config = dict(
    normalize_top_k=False,
    init_std_qkv=0.0692,
    init_std_up=0.0692,
)
Below are experts of layer 5 (counted from 0) of a mixture-of-experts language model. Rows are named router (the router's row for the expert), gate (a neuron's input weights, with its number), up (a neuron's input weights, with its number) and show model dimensions 64-127. Each number is 50 + 10 x the weight over its row's rms, rounded and kept within 0 to 99.
Before each expert's rows: "mostly gets" lists some tokens that are sent to it at least half of the time. This comes from a sample of Wikipedia text that the model never trained on.

# expert 5
mostly gets: " Ltd", " Arts", " Racing", " Hans", " Records", " Univers"
router:56 45 45 53 40 63 71 50 43 60 51 49 66 58 49 36 42 63 26 40 41 46 51 46 40 56 43 52 45 42 42 54 41 42 50 41 59 54 59 49 34 61 62 44 46 41 49 36 47 35 54 50 37 42 60 50 56 60 39 45 73 65 47 57
gate1:63 40 37 52 43 42 59 59 52 49 39 44 37 39 51 52 68 52 63 39 55 66 23 50 53 50 49 47 40 52 33 44 43 57 45 43 60 51 37 57 57 52 34 68 38 72 35 47 48 57 60 61 49 57 52 41 40 55 43 63 50 43 35 54
up1:52 54 47 60 37 59 45 52 39 45 51 58 51 37 43 56 55 52 38 53 61 57 38 62 51 44 41 38 34 56 58 25 52 43 63 58 55 42 47 50 43 41 45 64 54 67 37 50 36 46 52 47 57 67 75 45 59 63 50 53 38 61 43 57
gate2:57 36 42 51 52 45 52 69 50 51 47 45 52 41 43 52 44 56 67 59 46 39 58 63 53 42 48 61 52 41 62 52 58 65 49 33 45 54 60 55 53 69 51 36 72 41 53 49 33 52 46 42 59 44 40 54 61 46 70 57 61 36 36 42
up2:58 52 54 52 56 69 49 67 53 57 47 72 34 34 62 53 52 74 40 40 52 36 39 43 39 47 52 39 45 55 56 54 41 48 50 49 39 53 47 54 40 50 57 40 72 64 35 37 39 70 64 63 41 45 61 60 58 56 55 50 52 46 51 41
gate3:47 62 48 46 56 43 69 69 55 64 50 59 58 26 49 69 59 53 52 62 65 52 39 45 57 42 57 55 53 67 51 41 64 69 37 56 44 39 46 41 33 63 47 51 36 56 59 48 59 49 45 39 61 45 34 52 56 56 66 50 59 48 63 52
up3:31 52 45 52 50 44 45 66 51 55 52 65 49 51 44 60 36 57 53 66 58 26 55 66 51 41 66 54 39 47 52 57 44 55 55 57 50 52 60 64 50 55 42 61 51 51 65 57 30 28 59 62 67 60 51 60 50 65 56 59 50 46 41 55
gate4:49 47 69 43 50 42 49 53 53 77 54 39 41 54 31 61 49 52 63 38 46 45 39 49 22 55 47 54 59 37 48 56 62 40 56 59 58 61 69 67 41 49 74 43 56 49 45 45 48 75 37 54 42 43 34 55 55 30 57 46 42 54 46 34
up4:58 38 48 52 56 52 38 42 65 47 45 52 43 45 62 33 42 48 40 54 49 58 47 53 31 57 42 39 55 43 38 47 78 55 44 60 63 36 63 32 44 53 42 53 46 65 55 39 32 59 48 47 32 46 44 54 44 41 43 56 61 55 59 70
gate5:37 67 53 49 51 42 54 43 55 42 43 42 28 29 43 65 58 67 70 56 40 45 60 76 57 50 61 38 56 46 54 39 56 34 40 43 44 39 66 55 51 52 64 75 61 57 50 65 47 60 54 49 53 45 65 42 52 65 50 36 34 54 53 47
up5:41 42 62 40 51 56 58 29 52 48 51 51 41 56 46 41 51 41 50 47 48 65 44 64 67 56 47 35 60 53 72 48 39 47 49 66 61 56 52 45 60 63 56 46 55 45 58 50 53 49 41 56 59 55 42 62 55 33 71 48 42 55 41 54
gate6:50 43 67 57 55 48 50 60 36 42 56 45 41 44 34 55 47 64 60 54 40 48 50 37 57 41 45 67 34 51 36 54 45 57 58 50 39 49 47 48 56 49 42 50 48 66 49 65 49 61 43 59 39 41 72 50 36 52 64 67 63 35 47 57
up6:40 46 46 37 46 42 47 49 54 36 58 66 37 39 46 68 49 58 37 46 42 45 47 57 60 47 50 57 42 42 48 67 49 31 50 54 59 57 57 60 20 53 41 52 44 54 64 64 45 57 41 46 38 42 54 48 44 53 56 67 51 66 54 55
gate7:30 58 54 59 47 47 47 63 52 44 49 39 49 22 58 51 37 40 56 43 39 46 58 63 48 69 68 55 70 69 53 44 57 38 45 50 52 42 30 63 36 56 56 48 55 68 36 44 63 47 52 47 53 54 56 65 38 53 47 54 55 55 55 50
up7:52 37 37 53 52 59 61 49 56 53 34 36 39 48 59 60 55 46 55 61 43 52 50 52 55 45 44 55 50 48 43 53 55 71 63 56 47 42 52 54 49 66 34 57 65 52 31 52 53 62 42 31 53 53 61 49 49 48 51 34 47 57 46 49
gate8:46 55 67 55 54 40 46 65 52 47 41 50 39 27 51 61 41 57 64 44 50 53 48 52 62 67 34 21 48 35 65 50 41 55 36 45 39 37 60 56 49 27 46 63 48 59 40 45 34 37 39 55 75 63 61 47 58 48 49 40 47 53 45 50
up8:39 48 55 35 47 46 43 37 57 42 54 56 43 46 49 47 45 43 59 54 44 40 65 44 61 43 53 45 25 41 49 42 35 37 36 55 50 60 56 60 54 26 59 47 59 52 58 52 36 33 54 59 76 43 52 44 53 33 48 52 55 53 45 39
gate9:35 47 52 34 57 54 39 69 52 29 59 30 49 35 46 53 57 39 52 46 51 30 38 44 56 37 50 43 51 67 51 42 55 56 45 60 51 59 43 58 50 55 39 54 26 49 39 60 57 47 41 39 42 57 61 44 62 54 39 65 73 41 49 32
up9:57 50 58 36 42 39 45 63 56 36 57 64 42 45 33 48 50 40 58 41 60 51 47 56 49 46 46 52 47 61 52 53 43 51 42 44 66 51 56 58 67 44 54 49 34 32 49 57 61 56 46 64 54 55 39 41 57 56 51 60 48 45 50 60
gate10:41 39 51 49 56 52 33 39 54 43 42 45 42 41 36 51 45 35 56 36 45 54 55 29 70 60 34 55 44 45 54 63 56 55 41 37 46 49 50 48 41 57 50 60 62 50 64 63 57 55 63 55 45 55 35 45 71 58 66 72 65 44 42 46
up10:56 60 33 53 59 52 55 51 60 54 56 49 36 25 48 44 44 46 46 46 42 55 44 51 42 38 37 29 41 50 65 36 44 38 36 52 47 49 37 69 47 46 36 39 43 36 59 69 46 59 29 64 59 47 57 53 47 28 65 38 58 53 44 22
gate11:48 50 56 39 63 53 34 44 51 63 55 28 66 45 54 40 55 68 70 52 60 49 38 41 51 49 56 53 29 52 48 34 46 56 49 37 46 36 35 63 38 57 58 57 54 53 50 57 64 49 55 64 38 60 49 69 65 58 48 50 38 53 51 44
up11:51 52 53 66 47 48 74 59 38 56 45 41 47 36 53 53 51 60 51 52 49 50 63 41 55 51 26 61 52 65 44 40 53 57 28 38 31 61 39 62 33 39 66 66 36 64 49 50 56 61 49 60 50 41 57 41 55 55 49 46 48 74 51 56
gate12:57 53 67 45 64 48 41 45 42 59 69 40 60 44 49 55 48 38 48 46 69 37 51 56 45 54 67 26 46 53 51 49 53 63 36 42 46 51 33 50 46 51 51 48 47 41 48 60 56 39 29 46 50 48 58 54 49 59 65 39 50 41 52 82
up12:57 52 46 62 55 46 37 41 41 43 57 37 45 33 48 57 53 52 31 58 45 43 71 54 77 38 52 40 47 66 63 41 47 66 41 65 50 44 44 66 64 44 41 43 48 60 47 56 55 50 69 59 57 54 45 46 47 41 50 58 68 54 53 60
gate13:64 57 67 49 52 48 42 44 38 42 49 40 54 27 39 58 50 48 50 61 56 51 51 51 70 52 52 40 48 52 30 49 54 45 45 69 55 41 76 63 54 73 46 69 42 56 43 53 60 56 52 42 50 47 46 38 62 40 54 54 33 55 44 46
up13:47 56 30 57 61 28 35 47 40 30 43 54 34 45 57 53 64 51 46 56 54 56 66 50 53 44 40 51 46 58 62 72 53 46 61 71 42 57 59 52 37 63 58 42 38 48 54 59 52 53 64 52 67 58 65 24 40 55 62 54 62 67 33 55
gate14:51 43 47 60 70 49 36 46 43 56 40 47 17 51 47 55 59 34 54 43 54 70 51 57 62 38 42 50 49 48 48 46 47 55 63 39 33 41 48 56 53 58 64 60 67 71 37 47 81 57 55 65 55 47 52 50 44 38 41 43 45 43 32 53
up14:48 36 67 53 45 59 55 75 32 42 39 50 58 30 62 47 51 57 36 58 66 64 69 56 43 53 34 56 65 53 48 46 56 67 54 48 58 42 39 44 54 54 47 47 46 44 30 48 48 58 61 75 42 51 41 59 56 53 41 46 48 33 46 50
gate15:51 55 60 40 70 50 26 53 68 62 55 47 53 42 46 77 64 53 60 43 43 61 58 52 51 48 53 41 31 69 52 41 62 46 40 51 51 43 54 56 52 60 57 51 46 33 57 46 38 38 63 49 50 40 62 52 45 45 39 71 43 75 35 56
up15:43 55 55 58 63 40 38 41 34 70 53 48 60 62 50 68 47 59 46 36 56 53 37 66 57 84 67 55 54 56 41 50 52 55 36 58 44 49 41 43 51 64 62 66 39 49 44 37 40 62 41 43 43 37 54 25 55 33 56 74 35 60 44 77
gate16:56 46 55 56 40 46 55 50 53 48 46 40 31 51 51 39 43 41 45 70 59 53 64 38 61 36 33 59 62 56 58 48 73 42 50 46 39 50 39 46 63 54 56 64 63 34 59 45 47 44 33 48 62 39 50 50 70 52 59 32 42 48 62 39
up16:50 53 55 69 40 51 43 44 47 63 67 38 43 50 60 35 48 43 53 40 72 59 59 54 39 37 62 46 52 49 56 39 67 65 48 59 49 57 65 56 45 64 50 55 52 51 57 36 65 45 42 61 60 53 47 49 44 38 65 39 60 49 60 44
gate17:63 54 54 37 54 41 55 50 41 40 47 39 70 55 47 49 46 55 31 39 32 54 66 52 62 36 47 49 45 47 64 58 59 34 44 44 51 67 49 57 53 39 70 58 43 48 39 44 54 32 51 61 48 57 62 42 54 61 60 58 65 47 41 65
up17:44 50 57 62 59 53 38 39 66 56 60 46 52 56 48 46 54 74 76 39 55 56 44 47 45 60 51 39 50 67 44 31 41 39 42 58 44 29 63 49 67 54 52 49 49 45 33 58 61 61 46 38 41 51 60 48 47 29 73 41 51 55 45 51

# expert 17
mostly gets: " Dur", " Pay", " Mut", " takes", " Inter", " pay"
router:55 45 45 52 40 63 71 50 43 59 51 50 64 60 48 35 42 64 27 42 40 45 50 47 39 56 43 51 45 43 42 54 42 42 51 40 58 54 60 49 37 61 61 42 45 41 50 35 47 36 53 49 37 44 59 49 54 59 40 45 72 65 47 58
gate2:40 46 49 49 68 61 50 59 59 36 55 34 49 58 45 48 39 40 54 50 53 65 39 30 51 36 50 62 46 52 37 50 51 40 45 33 49 59 52 57 53 39 40 52 54 57 63 55 54 46 53 60 42 53 59 71 45 48 42 52 54 33 32 37
up2:52 64 42 32 73 54 53 59 49 40 61 51 65 54 73 40 60 54 40 53 47 47 57 50 54 41 56 53 46 59 37 58 61 43 46 37 51 53 56 52 54 58 48 66 45 57 49 51 57 56 51 35 44 48 57 58 45 71 59 48 47 28 32 49
gate3:44 52 59 38 52 52 43 47 37 38 32 67 40 28 42 48 49 39 42 56 59 59 57 64 42 55 41 58 57 72 38 43 58 46 29 62 56 34 65 39 31 57 54 50 61 47 61 55 48 33 52 36 49 48 35 47 57 55 49 60 61 46 38 40
up3:31 44 58 53 49 59 57 34 35 43 39 69 50 22 53 61 29 43 52 45 55 60 54 59 45 45 57 44 59 65 54 52 47 56 41 47 58 59 50 48 45 69 58 44 59 61 30 57 47 42 65 42 46 62 39 65 54 58 53 40 59 53 56 44
gate4:47 73 60 49 38 46 53 55 41 50 59 56 44 48 53 53 32 71 63 51 67 60 63 46 48 39 51 50 52 50 70 60 51 59 38 50 60 46 42 57 45 71 41 62 46 45 37 60 47 48 37 51 38 44 53 35 68 39 56 71 53 57 42 44
up4:53 60 66 57 49 56 44 40 42 37 34 44 45 39 47 62 53 41 53 68 63 64 58 27 33 40 35 35 38 41 43 57 46 53 52 47 51 56 30 39 39 46 54 50 59 67 53 55 50 53 50 44 62 56 46 59 43 40 47 46 36 37 31 49
gate5:64 61 53 45 43 54 43 56 35 44 45 38 64 43 63 71 48 55 50 65 60 72 60 46 37 39 39 42 47 46 69 34 54 61 68 43 47 48 61 52 45 64 48 46 56 48 45 64 48 54 45 65 56 49 53 54 53 40 60 54 28 46 67 64
up5:51 48 48 45 71 38 46 56 63 47 43 44 38 51 36 58 53 45 49 53 32 78 42 47 67 47 62 43 51 41 46 64 45 65 45 55 41 40 48 36 44 62 44 52 49 63 54 58 34 49 41 46 72 39 60 59 57 37 62 47 58 46 62 51
gate6:57 39 59 52 55 59 43 48 48 50 52 40 55 59 58 53 37 49 51 56 50 59 42 55 51 48 51 69 42 59 63 57 55 55 35 49 59 45 55 61 41 71 45 54 32 61 44 35 55 62 49 52 55 44 48 58 32 39 59 56 39 36 50 54
up6:36 61 53 67 63 67 65 24 44 38 44 53 62 56 50 43 48 47 53 53 59 48 38 58 59 51 42 58 50 65 44 60 62 44 36 44 54 49 46 59 38 50 53 42 59 58 39 51 53 60 58 33 65 54 46 57 64 58 64 43 46 53 33 45
gate7:49 50 62 53 54 44 35 42 64 28 58 24 42 39 61 58 40 47 57 60 37 45 64 41 54 41 34 46 57 63 46 36 58 37 76 45 55 76 59 51 48 70 42 67 48 64 50 68 46 53 50 61 62 46 67 40 64 58 48 48 62 37 61 51
up7:56 53 54 38 45 56 55 50 42 43 48 58 64 56 21 52 65 35 48 47 66 64 50 33 47 35 54 29 40 41 36 44 49 45 33 51 38 48 50 40 33 37 47 59 70 55 40 50 43 49 52 41 49 50 58 43 62 54 55 51 50 52 50 34
gate8:41 54 48 58 60 56 44 43 47 43 41 62 43 44 44 41 71 60 53 37 42 61 46 50 70 44 48 45 38 54 52 49 53 57 66 55 56 69 51 56 44 51 57 55 63 45 67 47 57 52 40 49 44 59 54 64 52 38 67 49 32 47 38 21
up8:47 57 56 39 66 45 47 59 71 53 55 42 37 39 44 33 58 57 35 56 38 40 47 45 38 43 62 52 56 53 46 43 63 36 63 42 55 56 57 47 46 45 65 57 62 61 35 53 51 59 33 51 51 23 62 65 53 58 45 48 63 30 51 48
gate9:38 35 65 50 69 38 55 49 47 38 53 52 52 54 39 52 56 52 45 46 46 52 59 51 62 49 49 56 49 65 40 69 57 36 55 59 43 46 41 54 49 47 48 77 64 50 50 59 58 46 43 53 40 51 46 39 46 53 45 57 57 63 37 43
up9:42 51 72 57 39 39 48 52 33 68 57 74 47 60 33 50 62 33 49 53 69 50 59 56 66 55 61 48 58 58 57 53 41 59 47 41 51 48 57 53 59 61 59 56 54 54 50 44 68 50 35 54 41 42 63 46 48 38 69 54 39 32 63 47
gate10:51 45 56 57 50 52 48 81 28 57 44 43 51 45 39 53 43 59 56 48 34 59 50 53 42 59 64 51 57 42 45 45 49 61 52 49 56 62 44 61 56 68 48 61 54 59 23 49 52 39 60 35 48 49 69 50 47 44 44 65 53 62 53 65
up10:45 66 38 59 58 41 64 57 44 58 60 33 48 40 53 48 48 53 43 53 47 57 50 40 39 39 54 44 39 48 28 58 27 60 47 41 51 36 54 37 40 44 38 38 56 61 45 58 76 55 36 46 38 55 64 45 58 33 52 30 49 57 42 67
gate11:46 66 73 49 66 37 50 53 53 36 62 45 47 24 56 37 54 49 80 56 48 57 64 41 58 67 45 41 42 62 49 51 44 62 59 35 48 51 49 53 44 36 44 49 50 47 53 39 45 42 62 48 45 43 58 45 61 60 55 41 46 56 49 45
up11:56 58 70 39 59 40 52 51 47 52 62 36 52 39 43 61 55 55 54 60 25 61 54 58 38 61 40 41 55 57 49 35 47 58 37 32 32 31 43 47 48 51 63 53 42 58 45 50 57 67 60 50 48 43 60 52 54 49 49 42 56 44 30 55
gate12:46 59 54 38 52 54 51 48 56 56 34 56 53 41 55 54 39 66 55 50 57 57 60 38 48 51 52 47 48 70 52 60 52 44 43 33 35 45 59 44 58 77 83 48 39 59 50 61 54 58 54 65 39 51 48 45 43 54 54 53 65 40 47 35
up12:61 50 57 53 49 33 27 51 47 32 48 42 43 45 44 50 55 31 38 68 63 63 39 66 34 38 53 50 60 64 52 57 62 47 52 57 51 32 42 53 35 45 44 37 38 58 56 54 67 48 47 59 45 33 55 42 62 65 45 57 53 55 59 47
gate13:54 63 44 48 42 44 40 31 54 51 45 60 49 60 51 64 46 58 47 61 44 49 46 25 59 54 66 45 47 59 62 50 49 64 40 49 32 55 60 41 53 40 41 45 50 77 38 50 66 38 49 64 44 56 33 60 67 41 62 53 65 45 38 58
up13:46 45 68 48 47 43 61 52 52 46 41 42 52 44 49 53 67 42 54 48 65 54 54 56 58 50 43 44 31 37 67 48 35 54 46 56 49 40 30 43 61 47 39 46 47 42 42 41 39 65 54 61 53 42 81 40 67 37 57 48 38 38 25 45
gate14:53 44 52 47 37 36 30 52 51 56 57 39 40 52 75 34 50 68 44 35 36 61 53 48 53 60 51 45 45 65 67 49 53 54 50 60 64 47 54 64 54 53 37 65 43 62 49 58 53 59 44 43 46 45 65 37 69 28 63 63 46 35 48 55
up14:47 39 55 62 49 48 44 46 52 38 51 59 53 51 61 46 38 69 44 41 55 44 41 49 38 55 43 48 56 57 73 44 44 25 40 49 50 44 49 47 41 63 41 61 52 66 44 46 28 46 22 37 52 49 52 58 46 53 45 49 59 31 49 58
gate15:59 57 57 41 47 44 47 51 49 48 64 37 58 38 47 64 56 54 60 63 43 69 46 24 40 59 38 57 68 52 49 47 53 40 52 42 39 65 57 50 41 34 47 62 42 53 74 48 50 37 30 49 64 51 53 57 46 45 44 76 40 48 45 52
up15:58 74 33 45 55 55 57 51 49 35 44 41 34 43 57 55 53 51 64 36 47 49 46 46 46 55 42 47 47 34 52 46 64 48 53 45 41 60 52 28 39 50 69 46 62 55 52 39 50 47 58 51 55 45 51 47 51 54 54 73 61 41 47 47
gate16:29 49 48 44 37 28 40 48 45 55 44 51 57 53 50 54 46 52 41 48 48 53 62 63 47 54 42 49 63 53 62 38 57 53 55 41 43 40 49 60 32 42 52 61 60 40 49 55 36 62 49 66 55 62 59 26 46 39 70 51 69 66 37 25
up16:53 65 54 29 56 49 55 48 48 51 26 57 42 49 70 38 47 44 28 49 65 41 47 62 41 26 45 61 53 51 46 37 51 36 44 57 48 56 36 59 61 49 32 59 61 57 44 58 52 61 35 45 69 53 52 36 47 52 60 49 54 69 54 52
gate17:48 66 51 48 47 30 46 41 40 48 42 39 55 45 54 51 60 50 40 44 60 57 62 38 39 45 65 52 59 53 39 46 44 63 63 51 47 54 49 54 63 73 67 60 58 48 45 71 51 54 59 52 60 65 57 35 48 39 52 62 48 61 48 35
up17:43 63 73 55 48 26 56 56 48 46 41 27 56 41 59 49 60 49 46 43 50 60 74 27 37 47 49 55 30 44 49 55 61 62 43 42 46 42 46 34 55 71 59 60 57 57 47 62 57 38 59 46 61 57 44 60 57 52 50 56 36 54 44 35
gate18:41 50 36 46 46 54 51 41 52 50 51 36 16 46 57 60 60 45 60 50 48 64 47 34 53 49 62 57 68 51 47 68 37 50 55 35 54 67 50 57 39 57 54 61 37 62 49 32 66 46 27 53 57 46 58 38 60 64 55 62 56 38 62 37
up18:56 58 41 53 43 39 39 33 46 47 52 44 38 34 61 47 43 40 68 40 61 53 32 46 56 62 41 59 60 49 42 55 52 29 64 40 49 38 34 45 60 44 52 51 57 59 48 41 53 46 45 58 43 45 85 58 53 66 55 63 49 50 46 39

# expert 12
mostly gets: "og", "hip", "ith", "nel", "ship", " Buddh"
router:46 47 39 50 53 46 53 58 67 53 51 52 66 50 52 56 36 49 63 53 31 45 59 70 59 54 45 34 59 65 48 34 40 58 37 54 53 57 66 59 44 53 61 51 49 49 48 56 64 51 45 61 38 49 65 43 32 39 43 44 68 37 63 58
gate1:41 55 59 51 49 52 44 40 48 58 53 54 41 54 44 70 43 57 56 66 38 43 66 32 59 46 56 43 47 47 59 38 42 44 59 48 45 58 44 55 48 62 50 40 68 38 47 42 51 59 59 53 38 61 41 60 64 72 38 53 40 44 62 65
up1:44 60 54 47 55 58 46 46 51 51 50 59 56 53 45 58 26 49 50 44 44 24 66 44 34 43 48 20 67 42 46 31 41 51 40 50 47 41 45 52 41 75 47 45 54 43 52 36 60 41 43 63 60 54 40 60 37 26 53 54 47 34 52 55
gate2:47 50 41 57 50 38 55 66 66 54 50 36 58 48 54 71 61 38 49 54 69 49 44 58 38 52 41 44 46 62 42 57 39 66 59 35 48 50 47 42 54 53 50 47 49 59 62 42 66 48 41 57 48 64 40 53 53 41 61 68 35 41 43 48
up2:61 63 55 37 51 47 41 39 57 42 44 66 59 33 42 47 75 60 42 52 56 48 60 55 53 42 31 53 49 49 55 33 47 59 52 40 57 54 60 33 34 54 59 37 39 55 50 31 55 66 42 71 49 55 51 37 51 52 47 59 54 54 58 35
gate3:57 47 49 25 56 48 64 31 59 27 38 50 43 46 51 46 36 49 66 38 35 56 58 57 50 40 63 74 36 64 63 53 52 56 35 56 54 50 37 69 49 69 63 45 44 59 44 48 54 52 47 50 55 42 50 48 64 49 40 38 38 66 52 49
up3:27 42 51 44 45 45 39 57 35 68 48 71 39 43 54 44 48 38 58 23 58 56 36 48 59 47 39 41 53 52 55 59 51 57 58 46 32 45 57 39 29 60 68 40 54 38 49 51 54 60 40 46 43 53 53 50 42 46 39 67 56 60 59 40
gate4:46 48 49 33 44 38 42 53 50 28 40 61 30 53 52 53 37 43 38 52 40 37 59 55 58 68 53 35 34 43 44 47 38 60 50 49 34 33 40 72 65 50 67 50 40 50 36 66 49 40 54 60 68 55 62 47 55 51 62 58 52 38 48 40
up4:53 56 45 48 32 50 24 52 67 55 51 56 50 27 71 63 46 54 49 81 52 50 52 60 67 56 36 29 38 46 41 45 27 49 39 57 39 41 58 48 52 48 45 62 41 55 43 57 35 47 54 44 58 44 42 58 43 59 63 40 48 49 44 63
gate5:61 74 63 41 39 66 56 61 56 52 46 45 42 41 32 61 46 38 75 42 60 60 38 60 45 69 39 35 72 59 37 40 34 77 42 45 34 58 41 54 52 45 51 63 53 43 56 62 65 35 50 56 56 57 54 49 47 57 52 56 50 44 34 47
up5:70 56 66 51 44 45 68 49 64 49 49 45 22 33 40 46 49 63 54 43 72 49 54 49 59 54 47 51 61 73 51 60 49 67 54 54 56 60 56 34 51 47 56 62 52 47 54 50 65 40 44 49 63 50 71 57 67 63 37 60 46 52 58 56
gate6:54 40 32 48 61 59 53 41 50 64 47 66 39 34 53 50 39 46 51 55 45 55 64 40 57 54 61 51 47 72 59 50 52 54 45 37 41 58 54 62 53 53 84 47 61 48 32 54 58 54 43 56 49 68 41 44 47 38 56 32 46 65 69 36
up6:40 50 53 63 30 51 44 31 65 54 52 55 56 40 34 52 60 59 53 58 54 61 52 64 45 38 52 32 58 42 57 54 46 47 61 42 40 49 51 52 42 54 56 48 41 56 58 66 58 46 57 50 70 62 49 64 55 37 48 58 70 47 29 66
gate7:56 45 66 50 54 58 49 40 52 43 45 58 37 36 40 34 58 46 58 52 39 54 54 36 63 51 50 47 49 55 56 40 41 46 62 43 43 38 55 57 47 47 51 64 64 54 28 48 70 44 45 47 39 54 48 42 42 34 51 45 55 48 43 44
up7:67 55 69 58 57 57 49 77 57 51 36 49 39 47 42 63 54 63 44 49 45 44 70 55 62 59 43 23 59 46 69 39 39 33 65 39 38 36 38 61 44 78 45 63 71 47 51 41 56 46 36 53 41 52 52 45 49 44 48 55 56 53 41 38
gate8:44 33 64 49 54 36 42 66 48 53 51 44 70 58 71 50 36 70 56 68 46 60 50 35 58 44 60 49 48 59 55 58 45 68 46 61 54 53 41 56 43 64 59 48 28 57 58 57 49 49 39 64 33 48 49 34 55 78 54 50 50 40 58 68
up8:36 60 64 39 57 36 56 50 37 61 57 53 46 60 48 60 32 46 43 58 47 72 46 36 64 51 44 49 45 50 63 47 45 62 51 57 42 58 47 33 50 48 56 45 35 56 38 53 41 50 45 55 49 43 43 43 60 54 61 47 53 55 55 63
gate9:49 69 54 48 44 33 42 59 54 43 44 52 45 46 40 61 45 57 66 39 43 69 49 48 58 60 40 38 51 44 55 56 22 51 53 53 77 48 57 64 56 51 47 72 78 40 48 59 43 56 53 49 59 38 58 40 37 35 47 35 47 56 64 62
up9:44 44 60 50 65 55 50 53 56 41 49 48 54 44 50 41 62 40 32 53 51 45 47 35 54 46 36 64 62 59 55 50 49 59 44 39 66 35 68 70 64 51 64 60 61 48 55 60 60 60 67 45 54 43 35 40 30 51 48 62 27 35 49 62
gate10:49 44 65 51 58 44 48 40 44 66 57 50 39 48 63 53 65 55 72 47 50 61 56 41 48 49 36 36 38 44 57 55 65 52 48 67 54 37 42 71 56 41 42 34 22 61 43 48 53 52 57 57 56 32 53 28 48 39 47 50 48 38 62 65
up10:56 50 53 46 43 41 23 41 43 71 44 46 44 52 57 52 48 63 53 54 66 44 59 62 34 65 47 46 46 51 48 45 63 51 53 65 63 42 42 66 55 37 49 52 41 58 38 47 48 77 60 56 48 59 70 42 63 31 53 49 50 43 49 43
gate11:62 56 66 41 65 43 67 81 60 53 53 58 52 43 48 49 56 50 59 46 56 62 50 72 60 53 49 71 58 53 53 50 59 60 54 50 41 52 42 47 58 41 43 41 48 48 62 50 41 46 53 46 62 56 61 38 56 30 29 39 60 59 46 43
up11:54 53 42 46 46 37 74 58 60 53 53 75 51 36 47 44 38 49 41 59 57 40 62 51 55 35 49 58 57 36 58 55 65 35 75 41 45 52 52 62 52 47 57 65 50 38 37 52 53 54 46 46 59 73 43 45 59 28 60 64 40 71 49 45
gate12:51 41 46 52 40 47 42 47 53 55 48 40 49 36 45 47 55 62 54 60 50 55 58 68 45 44 55 49 54 56 55 61 48 69 43 44 25 37 41 59 54 53 36 56 52 48 70 77 58 63 43 46 41 54 46 56 48 48 61 73 69 54 68 47
up12:38 56 44 49 36 45 44 59 63 52 54 52 47 58 63 52 57 46 63 36 51 69 48 42 53 54 43 40 49 46 36 38 49 46 55 52 63 47 72 44 64 44 54 60 41 44 49 60 58 71 49 38 52 43 60 49 62 43 35 44 42 57 58 53
gate13:40 60 51 61 54 47 61 31 50 42 40 40 43 40 43 39 57 61 57 45 62 39 47 50 48 42 40 53 43 32 75 53 63 42 40 52 32 68 52 74 34 62 37 48 60 56 44 67 46 40 51 39 56 34 49 50 60 55 53 54 42 40 54 59
up13:41 50 43 56 53 50 65 42 51 56 76 38 56 49 39 44 40 49 54 60 56 51 58 52 55 38 25 57 62 39 62 52 45 63 52 51 28 66 48 36 50 41 45 61 50 59 47 59 53 39 51 45 36 65 33 53 44 52 71 47 44 48 39 58
gate14:48 43 52 49 51 52 35 34 69 51 37 51 40 43 56 65 55 50 41 43 52 43 60 33 63 44 39 44 48 36 41 56 77 47 53 53 52 46 42 40 65 64 53 37 57 36 24 48 53 53 49 50 46 45 41 52 42 33 41 64 57 72 66 51
up14:52 48 37 39 41 55 48 37 58 39 54 52 44 41 44 65 45 59 34 53 32 53 45 52 53 73 53 53 56 69 44 40 51 62 47 44 56 53 35 48 44 48 44 42 49 38 53 68 35 37 37 38 51 46 48 48 48 49 47 70 42 74 52 54
gate15:29 57 61 53 47 41 44 40 48 43 53 43 44 53 67 51 55 48 48 57 52 48 45 41 44 47 48 56 46 40 60 39 64 74 47 50 57 43 44 65 56 39 72 41 59 26 54 61 40 67 48 55 45 42 60 57 50 48 63 57 30 51 58 49
up15:44 47 44 37 60 34 55 46 40 55 50 42 61 49 74 47 37 56 54 70 53 53 64 59 57 53 34 57 50 50 66 35 41 61 53 42 49 47 51 57 48 67 44 39 40 40 50 38 28 59 34 56 67 38 57 48 51 53 55 43 37 59 68 24
gate16:47 59 47 59 78 38 47 66 49 56 31 43 63 60 47 56 29 46 50 62 47 61 41 48 67 51 47 44 39 68 47 33 46 39 47 62 42 61 51 42 64 53 51 47 48 52 42 38 52 63 50 59 42 54 37 58 61 47 46 44 66 39 50 70
up16:50 55 35 66 49 47 46 54 59 56 34 50 62 70 58 52 51 35 46 54 50 51 53 48 41 47 58 65 47 74 43 50 37 51 41 56 43 54 38 57 56 39 42 46 67 58 58 41 51 69 46 46 52 35 20 52 55 55 36 51 53 60 41 50
gate17:51 49 48 37 67 60 49 58 26 60 45 40 55 32 57 51 57 39 62 56 51 47 66 25 64 44 51 46 31 49 48 52 66 45 58 59 51 30 59 65 44 49 57 48 49 52 46 38 45 51 48 63 57 53 55 52 57 54 57 51 56 50 42 43
up17:51 44 62 37 36 47 46 63 37 53 42 33 56 47 51 51 68 52 52 60 57 60 54 39 63 42 47 40 38 66 44 36 47 58 30 27 45 38 44 50 63 42 31 42 60 43 55 41 55 39 45 56 49 22 31 67 49 41 43 54 52 59 48 54